config.yaml
d_expert: 128
d_shared_expert: 0
normalize_top_k: false
init_std_router: 0.0147
positions: "learned"
init_std_o: 0.0
beta1: 0.95
lr_head: 0.018
doc_mask: true
train_tokens: 518800000
max_steps: 3959
dataset: "wikipedia_en"
Below are experts of layer 13 (counted from 0) of a mixture-of-experts language model. Rows are named router (the router's row for the expert), gate (a neuron's input weights, with its number), up (a neuron's input weights, with its number) and show model dimensions 0-127. Each number is 128 + 24 x the weight over its row's rms, rounded and kept within 0 to 255. Numbers have three digits each.
After each expert's rows: a language model's description of what the expert responds to. This comes from a sample of Wikipedia text that the model never trained on.

# expert 24
router:103133118133119105118132128133102146138134175110149101127151130116171112156167142143172142114116136108124120150116101130151097078133122134149132112148145145109133151148124119146151128109139113137136111099126131156121156139087116148090130105146135115176127145139092119072119093179153151090136194122059097123130170123110114110132124144148108151083100091124137158160136176139091125079106
gate0:126093120109159159140135137168119157109127107130107134116123131157137122130156114135128165170136130161161128119135113130118159111113139109162155103128144082119169147138100154125193131079122100130136122130139091136119132099140130115147098119130150194098068125130181111106129139098122118128125117171180146158116117165095108101079107127143124137110155115129101084172134124085111120126158
up0:152139135181133108108098140127105152175127118104130125126148132120121075096135110099132109171147048153136142163150144117156129069113115161121140134141132104119164151154145158130108133132181130160118122142106133166101133154164137148124122156128110160122114123099098109113119129074114134142097134139096123100119118092116123138120141104147145108166164157150093122141128121172167099169135
gate1:168086105128163090119124138113120104141142129107129101159149144100138143150124119099104124188129103095117117089153113161107158126111130156100173172086159182149122147125133177125151156106135119128124133125148130125136099121139127119138135130139091158115158104084131123151154153097160135120136121131094105104072100156138098083103096146121144095121091132151146144149101110082149145101132
up1:163086103114128152151129132108133191151135117110132110146113109079175103119121140147118127115120143105141107117110111123143143137138123158098127108099166142108105132170174134153151171140187143148096100132109124090133118122166117112130142126138112096149110108154139160063107129085110138142093120160143124114125114108123127079118138086135139089138133146131164136193148147143101123092150
gate2:124128110142135096154131145124064114156127135115105133111138123124146112136111124157106131118123113146127119102096120103141129147132103142123116134136115104154079151134126097091101136096105124175173086117150123140144118127127107176115178102106167151148128151180167118130165133144129131113143075114124141076138071187129129106161113128152139138112166168119127152139112115136062115121159
up2:137159153123177157078124112118167135089077131141159124113091123122103086142134122124125125098120128124128055124153159122154128126155144143124091135130139152157111156107144137130126157129115155132138150143138107147097187111096145120123145131128114163136165102112138148154147124130137140133109157054134103139104112122154133123139141180104114111148156055131126148115133099091144149166139
gate3:126173141109133134118126141100152118080135126158120157106114082149158089090148090148150099097084131147121126115131119148093105110145142113134143133183124134071113125091161105117097109136117110161123089143145128172115111151129110099162136080118156122123131140102099102143117125134145136164112139129142154156145119167187138144113102113125133173136147134131147180150083109155128137102165
up3:135113124126131186111128145142094154136159141124121117144155164133126070046107100148102112096114095109148136109105152119138133079120103094129103163137104104141169166122144138139164154104119153130119122148120110081132125117136133102143067144107161146131134134124107142151097134118128109150115140100076132118147115131135124127146135177169178162119123153162175129111124160145140144119126
gate4:103139121115092097128113121127119189093096152152115100131142118132109162112141119108143124164145144117139116153140132105150153201144102127178156099132114167100100145154132129122102122132114126099137129144128127161148095125128145156123137111144136120124085119174122150145121123136107123100117097146202151133144136077108112105101133143139119128095139116113160136119088143125180116127211
up4:100105152151114132106150079168159158095154111147155104129134098153170129080092084124161098094123128074150156118110121128139157145122097119112092123138113152086103157101140156128114105080168113110121112109141152147167102132138103140140095144195137125131093149133132176122132135164153132118118146137175125156119088132127104102128111117136171140124138136126114142101138130113146128141159
gate5:112135149144132140165112121103111140138118143105106093103172135146101092088132119098149114131122155149129132082140140134136140128094160195115099122125124117121113112094096159122148139145133141102154114122125107173141129084141142140132121126067184144104082123082139186147100169144132160134139120136163142066143123122129101125076121158107104119136133160123142102112152165142122138140128
up5:143084133142118131098088169115155136142134119128108143114130130080137151112118091183145140114123145164152101076166120120128158129128090136085082091116101121126104166118117112156090170156087151086127138133120169098117139161150123153133098169148127136160149135099130127140100144093093129108177119124105131122124122148155134084121099108151168151101156116128122125131114155127169138137117
gate6:138140100096155147152112143153128125182158149136127119100137095106135125112115101076129107179161134122078080128098122104076124144144121152121149086172128119109142118089130078079165098131146149148145079134142116137113159135140136153171127113113147115095142128148153164128154146129110136133132143123137114111095130152143115090092079120123151128115149142160122119124156083111120121107168
up6:162108120126153126163137182111105125101102121127121142126133128158120118124100068101110132109096135164140112138119121083167115131137137131139121118110121127170117154106126083114166129128110146115127122105128148145162158115117105154135112139134102093132136169159150140156117127145105110144135155117067125135087091133195134164151162094137166095148139125148145078083131103153102171127089
gate7:172090165106163091156153112125138108145126110113086125149143107133117088113145107111134128170117080118179104109137131128101173128110146125101134116131119095171122165127135137145137110123129180157089149157119119130132143105166128120096130093135104184113083133090120115155113145133087130132133078145156091113129091119104085116143113179144142118102112128115150153153127145136118148113158
up7:137138112091151159100106151113157103117161142146143131148130133142108139160136121140129119143147147154062146134106107108149143171131098142136130111119106115123129122149112161119136142089085166146162096116113121095093115120059102165140113141133123120108119077136118113086113156133117117119199143102144142165096178135114148116104153149115106128137107149116130130077110112082154148151093
Description: Biographical verbs like born, married, died, served, Succeeded, plus pieces of first names and places in person infoboxes, such as Mah-m-oud.

# expert 30
router:083108149123135105100093178137138173152092151114131131171112173168089131139169120161145129123158111131116157100103143156101124152149107105151138147167133142101138107165109150085150109125123111118147186134133117118155106075138138140131124095118149155140115137097123110127173109108168122089113145124137079129106140134093122133148130156173114144092160104124151125148105142123103145122095
gate0:107116092134138152123149134077140124128101107137123095141132169087150156148131121090156148134120141155132092139135085097138120147152115158170097097123162131124120124144115143123106089150153127131110084100150143133096106101115094112144165093160204127114102102123117166146098124118130125077099121126100134106125108135131127106084127137154136094102169152157133143168138146141137153183119
up0:146160121139133137134116110089124069126132100145146173136179178095130154133104095149130187116122099133136126174176066142110123147132118176149174133095137122127115122106131083079094140112116109125118159130096151120127119088154141116165127126138165122121123140160119159153128116183131124125118133105151113111116117137129129134093107136135126095115091123141100087119150102132100097135143
gate1:067146115108115138136142103097155121130120192107113110114143146123123132146129109158114131106071129133118137148122122143116095126093148108109137102142121148120114115117156106083141111091126127145125135068143080125152100163163103125103122160153117119097116110145101131117176140110128143129152149175139118126136147136128179165110170125120139139103137134139222092087135153118131114140137
up1:124141101153114116119124172130109144171104155156106117143147136130112100106153148107073152098100160128121128186129135133109134157135108158154096126125157126123120102138117141152136139162115099119157130128140107178101182132108139145091122112130148138159130133168155115150095127105127130126128136115081104132148097177108087140192146082160136121073149125120104140159097105150105109157145
gate2:133140127144105090139166168097137149135114120133098092142126156149144095140164121075127128102101149126109155141083135130136151156142154088110160129176107108118147122124181121120123092141133136158121158148172105121146099102124143125171094112122105125088129164125113129134115124116152186114148089166155093165080136179126119116133129106130126084098132155137162132108131147154099117110107
up2:084151160080091145123133128125098135126159116147144117168107099127140104147106139141151113115133110043160113106157078076141079132121170118134088124130116130133122131134182168132104119124104131150179143111105128143123155154107137141111109111135129180121117120107118117122099150096140109101134112155139106139110128138123100155128150109101119118123107152127112169130141083150142074163132
gate3:114155129130114145135140116151092159122095137116131094157116134129143101143149063113150151159118114123161150171121145108134114151135122107148146121150136099128139142160111124097129118089143092185076150119138078143117151140157151131089131147129156167134112128125084105102148168112149107093132125129080140162167110152120108091118132102105161156156147132137111112153143107094162124079168
up3:104074131135108123107147082105158125081133113113172100134158150128151130107104143080120126119106101197141158108132114175145124136121111104124120141149150124132179133102101152110113094128176131161117126141143156136158100143101140129181113134113141105146128134108123164120109150179112102114148136106184133151135143150111132165108117149111161143175158109133127105096137123124089146150141
gate4:103130137128100100154146122177114126114103139108108150170142097125127125141177137109144125127163155080148143110141091141153104063093118099137130121130147137144109137123176102102122131149132090121126137118123115193121143156093146106154110139130139130142146126169129164114073106156129170144126141157159119126135096140111085125104092077129154093116136112147090131178149133142115105106154
up4:169146158076095063134147121101167136122155098133127136136111142101124101123162139104103151172107140141105112170121189145137162159158137121149098091131164148106100137089121142122120156147121117115126152128132131113137086096114143111153156116111112117139146129118150160153130132115111169152120135125187128105149135126117144115131155131142135101077114134129124086114134194085124105106113
gate5:126171110148099133145115122117118119136156120123116103118091124114163098117112148141134115180115155140114082158147111183141123152092112133158106135096155122183078142101103134162125096132115088113114110112116126133139166114140124184142139102166105094116110135082115164128117103153122079150154164108168133121132097143103146111179133137128106130121113135111085113090149158098148151133127
up5:121089096129109146126128134128077108164188110138106121113140109126137086142106124129189123158113142113132158109128096134146167131133134138131120126108150104187110157103134144119123131100091170146123122091107138134089119115091143108133146135098122162079120081101138141118158175111152126120145165141160126121104093112132121120177102114162149151109101132115174113119140155104104166099106
gate6:149069165159113141133108122091113119136147165144125096123136124128092103143102176134111118112120139107170108116158143186141151109144131098087106148141197138157088127111131143106155115133184118130101131059129108121126118102154087115109156108156096100120142097136136147114127111118122159114150141106176133115115121105100094108139125126116136114125121111144142169128138111140108169099161
up6:079138110108136176109117166117180128068123153148151110137117155135110152128164112151112129142119133089089092170127118144143126150134119133155149117108145138132158088109128096113105154098123136130137150096144107104098127117110126166174102134121114124126157119127141093144166162123166171173156128132116142112135143104145134170068146100124145091116147131092149095149119131168140112169110
gate7:141129149161100125126137130137137093142099116107130147089120142105121135147139149157123143150137076164140081080126119090146173120134106112111161140074102122128071131116151155144135184177107116126092122102141154124127103094126129103112149158170173162098158082124111131147173101113141130142157134121143078147129129108100120140115135114103090127162136112121151147131109129134125145097171
up7:133144151160157169142162130123143173163117154136130146105101102141139174127097077154112126136136114102172074117119158110116154114093148122109118152148068133131131157142124127152134111119102120106145154101102127162127138121115113136088128162111110150114148124126135108128111115105121089079110110147088098152110126102111137147170122137119101100107162137129149165120135114090155163163196
Description: Prepositions and verb endings in career or event narrative, such as in, on, into, during, begin, moved, joined, released.

# expert 9
router:169166122144090138126147140085132077087164130136131108111114112153114142147093124119139130151105119135148065127110144178109176095133129114089118127138163110197151153127096122139120130141113139122097121158098125110106113177092132120162150109115101097089105138125123155136108122141139125146105104081135154165109153116121107082137170159118117154165126121124138159108126108110146136123100
gate1:128123133138137088150124152108081094128085137108124129149151158133107169125119122114121124142105115133160118159152160148163092167165092175141134145144140170089106175118148134150125131162120125130102167136113109132126139111128119159133103165149124111171172160103102116049134105161149154132113107161114105123100130120101071117130129095148145093122107149137162124115141102134116158122140
up1:104134122127158149138150120138088158136127121113134105123111118142158137070124169157100112119174143131116118126124121161135108122139140115114120084144108103122080099131117167123136120129118135155124131125102117129157132140124106107147137144144110121127143125086151123083167118125103149127102147167193097100092136143096113062150128123133127086151081153120152155063127128083176143132174
gate2:101153100142104125131107166136143112144163129131127167145129112094092141117104108110157104139118160097092105125115125109183120138135131137145160113151135137145083088139133117120161146063096155161129106156155082140116115121132140162120101146119143129123162122123152095167138146154147169105138075127186135108120090140098126115151078072130134108119156103117123152108120136130107087129132
up2:150102120130102119118080122127148138116086145143142090171163122134133130102136158139115138150195116135154149118097119089133169151151139110118124153091126053126096137102113135126137089205093102127118161134136149118151102098130101169144130154189139158129120084134112129159135145127097131142112139151116113131083136148110147135107145129141118114119141112113095123134122133155128133176157
gate3:127169142079105154124087144116157108136099148104118097083105095118142108153144135121147130148115156169074123139110154133140124140142142152126173119118136172135099115121108109121115124085125108144153115118153143123158116118089166130145137129119138093103126172152104143128126101079095099097160159150099127111106114145175169105115148078123104142146137147176106138152157114106115128099173
up3:135141162138111116114124149139144120124124104179166144125118154155158133138122165118110164133058143112134119092100107158098157124130164113134141104074123135135111215101109114122110131121179123091145141147124118117120103124146110148173101108123183112095149121140125153159097120102113148131103141166111108151115110118164130158162091102166118121125139129147106132175148131120148105119129
gate4:134124124103134120129093180123172118168100130121132109098099108138105151154121113120149145095121139128096158148133114147088128091195120168138128128131136107135156149147154108118128126151107130139123104096140075162157114127081138134105138090103107112113178147135100120134120102144143137066189124092137108080118116149136151117120107148108143132114167120150163116146127183164121121149117
up4:136156148119172151109132145169147099111130151144100129161141105147156133091104125120132094135111093081164127110103094138133155100113124161093139104103117124168121143136160112125129090068119142169155098118122126102116111172135082112142168134165096108129137110142118145104140156122133117121120093155165123104091130137160165151125129165170158143151150152163101122101138085154135124113103
gate5:141137110133154079146129131121083113104112075123115114091107148136140152162137120146153111137136122111139141105128066131151126091140150173119159105130132146120138158102126146127126088163141105140103213175130147147086151112146112112135126160131135121112106155125135120110133172101096169119129167175167138129117131142112089130131114076115148124105127123108110102127137097145116143122186
up5:146158135124150107149172085151089130145150075109143122097149139117128127136148155155101126108072116130139106135134154125136121118084073115142127106077118124144121122078118124139123132142177125128120143150120146127127102132139105115132155171112101099143169161129131130077134149202152136138134166101118117123107098113094125136129152096093131120123105112143142064135156153151115105143088
gate6:132139161103121110131116130125156134163143100150125128133150153084139099139113145089128139146138089129157120110112111127132117107054080093114119085153133109099142137103170137111173137120180152125148168156129103142138180143159116137161163135145117135145125133115122129101103151178098167148118133099169100117117118162135108121113140143122099118103118082151126179143144085097119111134103
up6:131146159113140152142116136166110097120142152158139094139148110155112148145153161135137141089103161083090159181130127073115101151143081134120169139091139143129066132142131106135134121176109101133134129074128107129095177123111125127100138113126099149090096144119129134106132147116136051098110133133149152107115129133111172118154136130126134118132133157099124113103175127110140114108145
gate7:122132121140143075146117195112083128147106168128109051102120109136148108137094099119137124155122146109126119177106102117137113158124136123153138072144153103102141131143131117152145145131120100152103101119132171182146085129148107101122141146130149123121120164146142139095139131137156170121127139151090129108069135089150134129151092103119134116097170144129118129141124107079133146111122
up7:159121146133161159167121125128123138102161138085092104142155143110150108118099069108124118099139076117156143130115111153136129097165123130124165118176125118111123168129147104147130113109131108118129133133146144110139152152129145161131054114143160153143164125126110117092193069105107146122125136133098170122138113095131135114112126090136154116104077125116099093138171136141120140099139
gate8:141150152130117157105120164112120195141131166097119121113107152128117132133126149139131104108111144116115136150109094150144120104112113139104112099105140105150119129103091170157157138135156158110108137066124144126125086095112103123165108179121102104177095154174104069111144140126144108097133144091137123130103172106105112141110134149126137073158133132125151155120136162164103103155140
up8:144143109131130112127133120109140073115101118114107180136160105155151138116090151128108102082136118161150118120157143165101111146144119114114098155043157135105126183103123079136110103144145136178160148106121171132163100116113136100122117126113136119096175135104150108122165142139115116119120102150155138130139134116157159123151143094136131089139158113132086141119135084116100165124129
Description: Short stem pieces inside ordinary words that continue with -ing, -ed or -s, such as k-il-led, t-od-ay, show, episod, wind.

# expert 29
router:083158159136089125097125117132124145108115116100144149118126129189132085118159131116156130171146104137111095087087105161119134168114087164154131154171124172146136136144095125132146143120148110100105123147119110152142131060125141126130162140106132151156128112163129121102129176112157171097110119097156079159176132132095132103108121128152112150106132128121115116156166147132123129106116
gate1:105142139137151125142104109134086116185089100135119056108149162133116088135107117131120150120170131105140126120138153118116143127159132140116104131139055123168132142148130133128120148134070130117099187098125182086124139148102130142119156150095141130091130172122138129131127087170146119120128133136141113112108120141134067175147118136155101111114117110132145139132133126143109103078149
up1:118174142112143125135101117113118128159086129127134137078140173134094125078120092107094145177157144166103134106127113134153171150181148112103113150115132143179085105113093154129138139142108124112133127106114171096179103120128110112110155108135159170122127131132094173159138105144140087105143129112122132107125109121106118125146138143125128168134135122149116132120115100139115065137181
gate2:154166105126117093159120148074140127094158148133123123156122144130121151120157140123106094099121107083078186130168135168101115130123143108140143130107172109107167131110103113157148093136139148135131109144106114183128124133142112145104118124111160130116110139088125103154134146121129163117179148098095210132151179135081123114124121114125118146114129139108117091130115163112121142140108
up2:167161167169149115131126205134184108122140156110108119158179121109124114142149137100120119108088121142106109172092156145132144151115139156104130129076123119120123125105134115120069128117113104149149128135152115127108110119119146149092099098146147160120127107068131126170167123120127124096117134147119086110125106131145119124135132177177144109149100174143161125107121138120127140107100
gate3:124153137109158169124119154134137128115118177118127143089102132088116155108130107104118131156137214158120124155124122108126080117153150140140123123158099133132083127123117105127133116124127173092122087129125091086176121118137142127112143119113138103077180143147130081148154106142153081095127133129153126119157144118153164092146109118089100109160138115129131141062132137144124136123136
up3:142112073104147103132143105152102092154145150108127129118178111136104130131128170102096147150080102133143140142115179156107115139181128127145101135121144114099125113133132112149133107107154143121154093072133167088163151131113141124149118152175103087125082136105101147128106120147097154100174111126121145134095158134119122144095188129132118165150128131140154119132101156125136095102148
gate4:136137123135090159157146174171112125099090087149125123157109106122163123104124148129110158133152155115155100141118151133140121110120121124103160142110125113126129168070141121139121122156142137150133106122151129144115148112144107145071157133101126096132100174153088155135130152126128107132137160130130173109149077100155104121149101105082173059120111085081134124148153106131117114126153
up4:133121116133084124164125104135099138109141141131117091174142102142133118114205144096147107104153160110137157142125139156173130128112141135076128118118138123132088126122152097134127153129099063157126132129118131156138126140108118160105132123148141098140087155107073157079159099119132144097139164174138158138141118148128146130099157121124137142155066149091141129143088140127138097108111
gate5:152120119154116113134135080127101143120095152122118091145121085099092118143130120124127134199073146090177126159143108115161152102135147113145111105131133116145103144126123098129155092157154100117125191101137110161126132116112113141124144143157130141122136138139142105110147096138064122120135153150124146143139113101112130090135190136150100125106140107136131175083106115132164173104150
up5:097118121127122168146095159110152108091086119168138152153140177132081128112114112164170136142114123158121146149119131094066117146148125144139135132138119103100178116121119153111140128163112148139161146129145099116144134136166102132146098092099174128133112071105162140157124119094127095147115168094089138126139096123153142108155098140109121127069116138130148091140145104111133140144099
gate6:119106094098125094156097092141157142068096101121121144134118146080134157152084117151079120127168118129125113153159119133115136142098141118153141094115111124115135116132157140137121182122127126111117135156151087101129091129155117114167119164098109141113155178178140121131159101125095163167142109155131161100097144100157106158118113145081146167100149125120114151128132128123134115142168
up6:129107153126087123122115080125128152139158063148152159149144169107109147144102117117158153109081101148120145189120132135058174154113144091127119113095157126111138129127147116115089149155113153131107154133151112099111127118125116155173115091132097128132120136136104161112148129106109168175140136125111148135132129091117161140084137152132132129123125101124125092092111156082098142143146
gate7:151100131107127161178119159122156115157138126157088117190136134122106142109152144143109127096084164127159138146141144151144124107145135126115135111094149131092146116118131090144146151114143104100121130161115136086123160156083113138110123125119112136122108172083130104132093120136138055098111181095108141098110104130114088143099164134132122094092169137145129133150105131139091159126152
up7:115184138116148098129129157130145126146146117110125130150123134091109174130117124110170114132158127123059160155121159107125084124138147144094121112125128099155115147138101113134144130099164157112138098127132097151120127147155119105109119129162181111137107139128113161155110121128109140170185135099115162106095136148169156087110152138120143120123078166126170125118088070125138089126117
gate8:088155125120122149132115138141142071097122142141112134141176120148145142118137092112168092115130125109104118105108145145141084151192125150155100172105135149140149138100090132094159142159124135142135097067184136118144121139082103100145133097092131132140130133147163144175110141098141123075140132140104146088154129125153136120131114131124112156107090135143099115144123120175102108121158
up8:104150093120123153133133138136138128121132144166102125144149123147140091118124127126141140141089115149131127084128150155130120135201112105100113141138098126070135140100109120146121127160113153126136133121169130138140095171055136155137162078133115153121126134142137128160107146105112124083128134080109152077151148120194163102136122132119100150105095191142119149161119151148132129137142
Description: Connecting words in running prose, mainly of, and, to, with, for, by, usually followed by the, a, his or their.

# expert 28
router:120120156117150136113125164162113139153182133136118128117157109095140135101164182126160137107128132116139148150099093147154114093101140137153115156087137079098146117144157108126105152128112087086156148099095161108112167094129158154080117151092139113098139113101071144120117133137138113119135148100144096140112151119158108151097127117123146103095107145129151171123148119135099095164159
gate1:146118126139159104129116132140164138126118105108128101199128118126097116152111110132162120140105116134101107121136192132069073106122135133162160123144159094135131134156116104101152139120142137140123100134114126142152141105143126108134152130202124139142102168120165168173200116114141130138140150098070153110101097129132112114148117114146142131141122179156128117143124094117121126153112
up1:107154167130152076119096106171092128133168115142141110142111114142124150100140139139136135116117140146135120118148123163129109086113114169171097143116128157129133144153175125137138140137127126087116150129120109105150121108136129133130140163115094099096148198147137103105123128128131169131133137074174130092116191105113124127120113086128157117109085166148133174168136101113089124105099
gate2:092105127115179131106146100139077098094146093123151131170115133174136107112134130139148122136113082190104119149094123120117098093079123110112139169123103071129132142136148135130135136115127092125079132152140149140170148099091138120127140143105158123133149164117116138087120141145137165123132189114111112136081107151094112125115133144150141124175132125135148134126155102153112106096104
up2:094116141135144113142161106142139110144113114131151135137143133060124109124146143119156104119159123118103120128126098140081108111136090161111141114127106089121154120124144153122100146128130153140103166145161121156106115114148104118137067095128112120083188113094146107095148134149102121194103132147119130127087124138135182129100132101135093127159124080129092126144197127130113120163134
gate3:102142088122122142161073120087142102157129101150143108133158128154106137097116091163084145126135101123147158094105136110143133113101081078101072144132154158151114121139121146107163131115124146125108121118137115147101103148124154143132103104104147150103149146118162102177171125161153171148171112120129138102106091143124167120173177132112104115124138099126098125135155152137123121120102
up3:091081147159112136138175098156203156118120127082065152141121107087093142153114152117080092132113146173100108115120142155144154144148155163167155101128134126141108135125133128143113111108155100157148129124150128160153148128105112132143130154169130148116129130123138158183110159082127119107137106135112142132118112147125091126130093139122137130141124174143106120133112120072105135135132
gate4:142125165117131086133125110143134118100167146140125142117114174094157083103114147127179132171140124173163108121099142139131142118141148115147159159182152173138152105129145114151096131094145079123119097161156146102127136093126176155122153163134127109163120117120147153120176113089121163085107138132145104118139091102102085155089151153118112126109129137127105133122137150158133107116138
up4:122156124104133098114111127104097159123119148129147151180137172064130151128098124112134146144134114085111180133124111148125147120117127115167122152131135066122121144128133148136133135096141116120119106123166104144120110082081130102138101128143103135136124156139112139121113112160156138155167115113113160104062116095128179106109134128107121130091125136083131193135125090121165095156148
gate5:109140135133126102116160166140150177128151139082150118123142116155167103126145139114173137079188080132128088142119141143131106127126121125150199140157133132105098125124108155123107094137124094077132118128161142127136118151119119137120100100138117115159111140127127142195086144129110125087124165136134110108112112144100115131148108102109120152072127080125102136125169102130149150096147
up5:101160116151150111109093103100114120155176109195125188139141148146118141116177130118155143129131095142130194111145094128128154129112125177151088136110128105106121110139132085085157132163102128115130147154092189129149138084145114145144139130103052112131105117116135137148125149106097119129116133139153112109159121136129150099103136151144138148103148118091110129132137145112114132134148
gate6:116145159137115131121103078155088126119106117098114122145126129153101134079132133126137094122119084128120135165140117126119138129116130136137087128155101109152139116133087109119135097169125169173092169141155121162140135098147091097125147128122148123120146147137121112142144118147113146119173132184114136078138118126112226149118101107097105128154096125171108140152114119086162119097128
up6:116120127127153096123121152125106076108114100127128166143121157126160187167116108164169118119122135171104088134105150112101136095087138142156123168106140112117153115175085119130142153143161148124119139116125142151139126123172087180124121141120147101122116115107120147126145132124126095107122088131124127163097079132136101079166144133104157147126115129171099109151156133164106078114122
gate7:136137115096086120135155147110117128127142118114102149105116105136084087117121118113124123189133115135152100140113113128108097157191118100169095126145134125149117122147134126118141084165131133144135090121148092130161097104099136139160113071158132107118137129116135080095150120082132163139151132128089134170171134147114155116148141132131082158124182087154154112163138154139147147098129
up7:153118109155162153137104114111140126184122150147124158100075132110139188133134119143121119123124144136072132102174087138114131138149109136116159106136116080116151106175081134126147147112160149141120103155123128116139115130149130136126112112124069160201132131141137120135108111132125114145164114073154150144143128162125150102108113178107141132094166157112121136090090135137116129145142
gate8:114135133160124090140107168118124135126169160154165114101123074136119105164115110102111129094127104163138130090124130149150125114103122168134133110125138096146104170139122134128102102164164190155104103144120135148094180097128141163154124129131120131110128135134096106118111153102042135078168110156156117157114139115093136126140125124121137137146152102172105130092117136121103119122115
up8:147073140125161152117129164134116122106119136132133126127151187110167084183095133113178116096133120138136080122119132132138133113108153145106164102133120133161135153112110150088160128087152126130110122088110147162105186129108133104119122153139135113146106127122133162120086105094118150089127099109109124117118083111066137157156146154102113133108101142100122128090160131165104123134121
Description: Table bars and punctuation following person or team names in sports results tables, such as boxing records, goal lists and race standings.

# expert 5
router:160151156105100139107106129141161109113145154165140114094084073150120091119122091150154131137110161144096153146118169081139115145110132122161127139124108102157120136122149117119128164103108138166120165122114127113107139119168168132169156161148054148147112109105138109159093147133123121141089105126096134103136103099143139160142127141100164132112187133119156132134110105108104142106153
gate1:124105117105192130153119134131127145187139090100136111160110147107161177128145138075124134100174112117145155134141148121136129138111071131146167094141103134135121128157144116097132097183103151122119154132142148121104156120114123159087071067170128110118108126155123112158136100177119138110108139100145110141131163133135105107100123113103134111115113120132084130142117110158144140110135
up1:105135154090169101163113113115127145118135106122105102110150120115130166115124122115156119163101120079112118148132139114130071145115136159154136150177155166141130131151133155162154134145139121122164115129135165144087163135109136086134124130134160152119084117086151135157096129141133130083145148166154132084082133155110098152117096150142134141112167131119100111108070168138134092097118
gate2:171100154141130131135142136123113122134121112174129126149124115144143107125111102129118098132100124159067134139156145171108057099161095087152089100126126069143129123134116095157133098122126121097151112171128106126064093122096127135135149145132094100154143142077127117130103142108163105131141180114124129120108116123121086136127139133097156110098136096121134148171148150133118164105139
up2:126133171116098119079150158135086131144125138165167128111128161135175071098145132120133147122132128139150120107161128133120160098115122131139120096138112138148137112096136132134112185109079090141143145150110086140161112075104125104130123119136122119144117136175148113152162148130185141123114136143092104155144094091123070156134129134115126100135115137177128147112166097093117139132093
gate3:149084109134165084119103087104167122142114129131165097130160121067164184156156150134116139139116114125155129143099099109136172151127131142169105117142119097107168144160112118116122110092150104140128101110135093122149115091128071104173164132136136126123143171142125101107120113138130123104132160135155149128120118084116195125159130129137121149142164123104140122105151129104160157123123
up3:126092128113137128089091144134108123153148123121136141188103128115134149105174116117106141206111135131146109148099115122152159153136169100115104144127162129094153121105132121098134147089167114113145135105127119117127148138115108150172119130149147130129071136130167156140144142113129168112139142164118150105104175109117162172157134102126170125108126172113141094133108162132140075097108
gate4:130127160174099131135135122150134155122105128136126151122146106098123145103122159111167131160110098136107165139119147132164128124162122153081108126147089179121082112124149149087152148119164115147125109088145109110147125080152108113080125161154146153104142110127152105132127149156103133138136184112106128132117127128095094148182157136126153095154129104121169121132143099155182085142155
up4:077131120121128157137121191130179161134110137173126122133121142125117150160110136098141102131132107156114110152121109121118138164147146106184132072111148134127129119131125099115109156145181150090120115091147122098134086143152111133142163100124147107141102103139079169127148097137146127151113177121138109136174131127144123130087104081131104129100116111085130109112088153130114105168145
gate5:112108150132127060108110108153143149141135122152116123135144132109151118132109117123129128161124156108177139129119115118121123128098127193157137092127129108119113142118117093142161113129113132122118164148167138129145117055159116109113089130118142125109118133141089106138140116154131143098147086180189129139105128087095168065109155152115131133090172146124110132100154128127155097145090
up5:108120141103129097156191140118134146122138154131104159147088133122145115122123169163185129098150140137168124130101105146178104112099097102154125144146107183103128165114127111133110118169091170123085157118153156081157133174116120152099126110100097123119127136107152133150094090147098116108101123116117128147127101147127125130160148126129098134091089159144118142110129128136088107155113
gate6:101130096169168158145127139082142113137131125115154151128125152097125132164125112148128138113195085163122088113154137108131134127109164169142091101147127130151140079131095136152121101139099150153103100116131103149178196088129149123128129084102137123106174114104131118136151114133110142150146127122125098122100127116106154112160131155107100119082134148157091142099133110096148106152116
up6:124172131116146156136170140060068144101134134141078126125117088118130177122126145140140104148126129137153150101122179142122101137148144143114125176168103175107106100101130097125153142112116130116105147143125147122122087156107155127137151087113125161133117129120141109096092151100140089107083115125121180128164093121105112138122136113095144154135129101110143103119142125126163167117162
gate7:090124110122146107166107139118095108107137114112134075150132163139161106172117112123108168149152132121158136118117157126096127110141078140161149127146108149142115148169141119097105109117124083122111146147189112137136124135108163088119141119123101104143130110152141097089125132104127116095120172100117141101179083124154101127123105141102126173106143105154132148126134124106087171170177
up7:135072106162148093188179118144104144141125132142121115136080122126125136147128142120096111163162108121110136129147136112159153121101176168118129122135132128141172094156149117138146128116114129106115104092109123178116128151121115146112116128088098136117134183143142139158133125107150091148137121149135126063116159145130116107159126120076119124136148098118140058119125159113169082134132
gate8:118076169126144111125123081085172123164149095124130115136126169155125124115139126137116132157112116163137117146146133159106176165082115129089127130153121145126175119167119144078125085102139121126131148123135124140130140123131133097111114145124104166104092139097090131153116132135112141111122189126113129071121078130122137140143140091111175131124101151141146072115123146153170124127168
up8:108136115113186108167123157094085072107128111146127147097116098129161131148104143164123129160089148154126156126103102116096128115111168115098108152140162142147176137080096120137126145169089116135103111104131115113153122161094137127119113128120151104115153129102127120134122102108117110100130129115148100193126159136112093123134135194138111119173143103151121148068129123121123123120122
Description: Pipe separators and header words in tables, especially chart, certification and election tables (Votes, Candidate, Title), plus album and instrument words.